Weights of a small mixture-of-experts language model, trained from scratch on English Wikipedia.
Size: 13 layers, width 96, vocabulary 16384, 51.6M parameters.
Experts: 2 picks a token, a sigmoid router.
Training: a variant of Adam for the experts, 244M tokens, 7432 steps.
Below are experts of layer 4 (counted from 0) of a mixture-of-experts language model. Rows are named router (the router's row for the expert), gate (a neuron's input weights, with its number), up (a neuron's input weights, with its number) and show model dimensions 0-95. Each number is 50 + 12 x the weight over its row's rms, rounded and kept within 0 to 99.
After each expert's rows: a language model's description of what the expert responds to. This comes from a sample of Wikipedia text that the model never trained on.

# expert 28
router:54 35 31 53 24 34 50 43 61 73 70 66 28 47 43 55 38 52 41 48 42 41 57 60 35 55 40 38 68 46 48 69 54 47 56 43 49 59 48 30 50 51 40 49 48 45 43 69 51 58 37 58 39 63 69 55 28 51 47 67 65 54 48 55 60 37 31 62 36 39 52 27 65 74 62 62 45 49 24 49 28 40 46 63 53 57 60 53 50 31 39 33 66 42 60 50
gate0:48 40 56 73 25 39 47 54 64 62 47 64 37 49 56 41 30 51 32 64 42 59 63 66 52 31 52 38 60 52 53 20 48 43 58 48 42 41 42 57 43 50 41 61 61 57 45 56 58 42 57 78 48 54 27 57 53 84 54 60 56 55 56 48 38 59 28 41 62 38 70 61 39 68 46 46 47 45 63 43 50 47 47 71 53 68 46 34 34 44 74 63 54 44 55 67
up0:46 43 67 39 59 72 37 54 42 35 49 42 73 55 55 56 79 56 63 43 50 40 38 31 70 68 30 71 48 80 43 81 45 50 47 51 52 71 57 58 55 64 57 42 36 56 42 43 53 59 38 34 55 42 63 52 49 37 57 37 57 37 50 56 57 41 57 50 41 53 58 48 39 41 44 56 54 42 30 58 51 47 65 23 42 45 46 62 56 62 55 30 61 54 37 27
It responds to: Event verbs and nouns. Verbs and nouns about starting, releasing or building, such as began, announced, published, completed, construction, often as past-tense endings or section headings.

# expert 29
router:47 54 30 70 62 55 69 38 65 43 66 42 36 51 43 48 53 47 53 56 42 39 59 38 72 47 59 48 57 30 29 62 56 48 46 41 43 72 33 33 63 61 63 31 55 35 63 58 62 66 39 43 35 57 84 47 46 43 36 40 68 78 42 47 67 38 52 39 55 51 58 48 51 40 59 58 30 52 35 41 48 37 40 43 30 43 52 57 45 59 42 45 36 44 68 49
gate0:52 50 67 54 56 29 51 36 56 58 45 60 29 56 48 59 50 50 49 43 55 51 33 36 76 64 50 30 58 32 39 59 48 48 73 48 39 36 48 40 56 37 56 32 34 43 47 59 46 30 40 50 58 58 67 59 50 54 45 65 56 67 31 52 55 51 51 45 62 55 47 57 41 53 42 41 33 71 48 23 45 27 39 60 39 20 62 63 37 73 59 52 54 46 74 33
up0:45 54 31 57 46 47 53 48 54 52 51 33 49 56 42 29 54 47 31 51 62 66 47 61 38 53 50 59 56 58 46 47 56 47 52 41 61 32 48 61 44 59 60 70 52 35 43 46 39 59 65 34 45 48 33 50 54 52 75 27 43 26 57 59 49 51 58 53 30 46 47 58 44 50 68 53 28 21 50 49 41 80 73 41 59 71 48 56 49 51 61 52 64 60 20 82
It responds to: Plural s endings. Final plural or -s pieces ending nouns and names, such as s, es, ies, ts, ers, in Parts, toilets, Counties, 1900s.

# expert 49
router:27 49 49 44 21 55 63 40 49 51 53 49 43 45 39 45 59 56 45 60 57 56 47 57 67 43 42 49 47 48 64 48 39 56 48 61 56 48 40 52 64 59 82 41 52 59 34 56 70 70 26 51 43 56 63 60 15 55 49 55 57 48 54 51 51 53 33 51 49 54 54 47 44 61 56 73 22 56 54 51 62 38 35 67 56 53 43 75 56 35 38 25 40 35 75 66
gate2:26 47 71 72 32 44 59 55 42 33 40 41 48 53 24 58 62 49 55 48 43 44 34 77 65 52 43 54 55 41 37 64 40 37 57 52 40 42 59 46 68 54 45 52 40 37 45 60 64 50 55 62 39 33 53 41 12 61 57 31 57 37 54 51 52 51 41 56 41 61 46 40 44 52 36 67 29 38 38 23 34 42 40 49 42 69 43 61 58 44 54 59 56 53 68 43
up2:51 46 53 57 41 41 62 23 46 28 52 50 53 30 37 35 30 42 57 56 48 68 40 31 60 27 34 59 61 56 46 38 51 47 55 45 56 49 49 56 54 53 41 42 48 29 54 55 43 72 74 56 21 51 31 55 24 63 69 52 40 42 52 43 39 46 41 51 51 18 39 65 43 65 47 45 36 53 47 29 49 47 47 41 55 43 51 49 48 66 52 31 32 35 41 63
It responds to: Preposition in. The preposition in (and within, into, during) marking location or time, plus infobox labels like Country:, Location:.

# expert 59
router:58 59 30 49 44 37 54 39 46 52 55 61 45 38 31 45 44 53 66 71 53 60 42 50 45 60 53 47 56 63 59 62 36 52 60 47 49 67 15 52 66 49 54 56 70 44 60 64 57 64 46 39 50 58 49 72 34 51 33 60 48 56 23 38 33 58 50 31 62 34 63 56 52 68 73 74 19 51 30 44 36 27 43 60 60 47 55 59 53 46 46 48 55 56 47 44
gate1:46 60 21 54 37 51 33 26 56 58 50 55 42 51 46 55 39 53 54 44 45 42 45 60 53 58 42 38 53 43 41 35 42 33 55 37 34 29 54 49 46 39 39 51 69 41 39 35 34 50 44 40 58 61 54 17 42 41 22 61 37 39 63 44 46 72 15 43 44 50 53 56 52 42 60 43 36 34 41 35 44 62 44 58 79 57 65 47 58 49 53 67 55 67 44 57
up1:39 38 62 71 49 58 54 38 39 31 32 48 42 56 56 65 44 42 40 50 44 65 62 43 52 57 55 35 67 95 37 42 63 45 38 48 65 39 42 48 50 62 56 35 54 57 48 49 53 49 62 45 42 40 57 75 55 50 60 54 55 54 51 46 53 19 60 55 53 38 40 48 60 38 52 53 61 57 65 70 59 44 71 58 29 49 40 19 49 48 65 40 65 41 40 32
It responds to: Vowel-final name endings. Closing pieces ending in a vowel, often -a, in South Asian and other foreign names, such as Buddha, Radha, Rajkumari, Aaicha.

# expert 30
router:49 40 22 69 26 35 58 45 56 41 47 48 35 67 43 61 44 60 60 63 49 51 61 42 43 60 59 17 65 56 52 54 33 70 66 44 58 45 28 38 66 39 54 39 65 37 41 50 42 57 42 38 48 47 42 51 52 40 34 51 43 46 39 34 41 42 64 41 58 40 35 50 46 59 60 36 15 64 38 65 54 39 59 58 36 51 55 44 54 68 64 38 65 61 58 38
gate46:62 65 52 44 39 70 56 37 43 60 34 27 75 45 63 50 52 64 57 67 60 55 65 42 49 34 58 44 69 40 51 55 41 30 55 43 32 42 63 44 52 48 54 82 58 17 65 38 58 55 61 74 42 38 60 58 32 60 37 61 28 44 31 64 47 68 46 41 63 25 51 54 55 60 49 55 51 52 48 58 63 53 40 52 48 37 54 50 53 42 57 48 47 38 56 36
up46:43 67 72 57 46 54 54 57 40 53 41 56 41 35 38 43 54 69 28 78 67 55 47 63 42 30 73 33 54 40 50 45 45 28 57 46 33 45 59 50 40 47 70 54 50 37 51 48 51 61 50 37 75 36 41 58 39 51 52 30 31 53 46 62 42 59 40 49 61 28 42 52 60 74 61 56 46 21 49 33 37 39 59 38 52 33 51 54 42 57 65 63 39 52 67 55
It responds to: Possessives and family roles. Possessive pronouns and words following them in biographies, such as his, her, their, 's, then daughter, father, sister, second, former.

# expert 24
router:40 36 33 65 40 38 72 47 68 54 54 73 33 34 70 49 51 60 58 55 55 43 41 69 76 55 58 54 37 42 63 58 52 55 68 37 40 75 43 34 60 36 61 61 51 45 51 72 47 67 48 38 61 52 63 51 60 33 41 41 41 73 36 37 57 69 44 39 50 39 70 54 38 61 57 48 31 37 45 56 44 39 49 53 36 34 56 62 65 46 44 32 56 61 62 54
gate1:56 41 49 71 62 38 61 57 27 43 42 41 34 45 42 35 48 52 39 48 52 32 41 28 47 68 60 48 50 67 43 56 54 45 55 53 44 61 31 44 65 70 40 32 48 59 12 57 52 80 34 49 42 63 56 44 50 35 49 53 60 64 42 54 41 51 44 55 56 57 71 59 37 68 50 55 55 69 55 55 73 58 50 63 19 47 65 46 55 39 62 56 34 47 56 56
up1:36 58 75 50 20 51 41 39 49 39 43 45 42 55 47 64 68 59 58 76 41 53 66 55 43 39 40 57 59 54 66 44 41 59 54 53 44 45 56 36 57 45 63 69 53 38 51 51 49 62 34 51 44 28 45 35 59 34 48 51 55 41 32 52 42 66 71 37 43 36 27 40 35 29 66 45 46 17 61 54 32 68 62 53 52 45 40 40 35 54 55 45 66 61 36 42
It responds to: Byte fragments and empty cells. Raw byte pieces inside Chinese or Japanese characters and Cyrillic text, blank spaces in empty table cells, and digit chunks in numbers.

# expert 52
router:36 45 38 63 29 22 54 41 70 51 66 75 43 35 50 50 73 46 71 68 44 40 35 56 64 58 57 48 50 55 47 52 41 62 55 52 46 50 39 34 61 35 82 59 67 44 58 63 44 65 47 28 58 54 60 56 32 43 35 41 59 65 41 33 66 56 49 43 48 57 53 63 46 53 64 44 45 38 32 49 39 44 37 51 37 43 32 67 59 30 39 34 42 53 50 51
gate0:61 35 41 82 33 46 67 54 47 42 43 68 49 66 51 62 55 48 43 57 53 51 44 50 38 54 65 48 49 40 40 55 25 25 36 36 53 35 34 57 45 40 44 46 65 57 51 50 53 56 55 69 54 52 64 43 23 46 52 71 66 63 59 60 46 64 49 58 71 33 45 25 64 45 44 45 45 49 34 43 56 26 72 61 39 50 27 38 53 37 59 48 54 30 55 39
up0:46 50 44 31 59 23 53 41 55 70 73 55 63 55 45 52 51 49 53 38 55 69 49 55 70 40 47 49 59 57 66 56 63 63 73 63 52 49 44 65 50 65 35 40 35 24 47 49 47 35 46 28 43 57 50 56 56 35 61 63 36 62 40 40 38 44 40 40 41 78 55 44 37 39 31 31 48 53 36 61 45 56 51 63 57 40 72 61 35 64 57 35 32 62 40 43
It responds to: Modifiers and -ing endings. Suffix -ing and adjectives or prepositions like several, different, nearby, after (named after), among, closer, further.

# expert 40
router:50 33 26 69 40 26 63 41 54 43 63 55 42 35 62 44 60 63 72 64 46 38 43 47 56 51 46 51 50 46 48 56 48 67 59 55 58 59 43 45 69 39 62 50 45 45 46 67 49 68 52 28 63 62 57 75 34 48 51 30 55 59 41 37 65 48 40 31 78 55 51 35 31 62 53 50 56 45 59 42 27 46 42 58 58 37 47 71 60 46 59 19 45 57 59 45
gate1:44 54 45 50 48 31 45 46 51 17 62 45 49 45 49 37 66 66 73 57 60 52 46 65 52 47 52 45 49 55 57 87 54 53 82 51 56 46 47 62 68 56 48 40 39 58 43 44 33 58 31 50 57 40 58 38 45 65 50 76 38 22 66 60 33 42 59 52 58 70 48 59 51 29 46 51 48 68 55 39 33 40 66 52 47 69 53 35 57 56 54 45 59 57 64 60
up1:62 41 52 47 49 58 41 67 44 35 39 63 47 52 36 41 53 51 52 63 52 23 45 58 65 47 31 34 40 46 46 47 61 68 86 59 53 38 36 56 44 46 57 58 36 53 45 16 47 76 24 64 45 47 49 46 49 46 50 75 45 33 43 53 50 58 44 65 45 45 53 61 42 59 38 46 42 51 71 58 35 50 63 64 50 69 59 50 31 72 47 51 70 44 55 34
It responds to: Verb see, mixed. The word see, as in "see .NET" or an episcopal see, plus can, field, line breaks and script pieces in election and list tables.

# expert 22
router:42 39 38 58 49 45 70 44 56 41 50 66 17 43 58 75 53 64 71 58 66 51 49 46 53 40 50 58 34 44 46 64 43 42 42 65 62 52 49 27 59 45 55 64 69 51 36 59 50 54 46 40 58 57 67 41 33 50 45 48 68 75 30 52 60 58 58 63 42 67 76 30 27 46 64 51 33 36 48 44 52 48 48 52 45 36 50 47 69 55 56 48 34 44 78 55
gate1:33 53 74 35 56 42 57 56 59 47 39 51 66 70 62 50 58 39 49 62 66 46 41 58 59 30 49 52 44 53 37 31 47 59 69 42 54 32 48 64 48 52 72 45 68 31 44 61 49 58 45 38 35 56 48 61 35 67 27 43 61 75 53 36 43 51 53 44 61 27 52 43 61 37 40 59 19 37 26 55 56 40 37 60 50 52 40 31 34 36 43 36 50 47 58 52
up1:54 47 37 53 39 41 52 62 49 48 33 66 57 40 48 37 68 47 62 67 46 74 36 30 66 57 52 72 50 50 58 64 71 43 65 38 48 53 34 51 50 43 59 19 45 47 45 55 61 61 59 52 32 39 59 53 60 50 54 56 59 60 38 51 37 87 55 30 58 38 55 55 49 44 63 46 44 56 63 47 64 36 53 45 44 60 47 58 29 39 42 69 42 21 71 38
It responds to: Relative and clause pronouns. Clause-linking words like that, which, who, it, where, because, usually after a comma or verb, e.g. speculation that, a case that.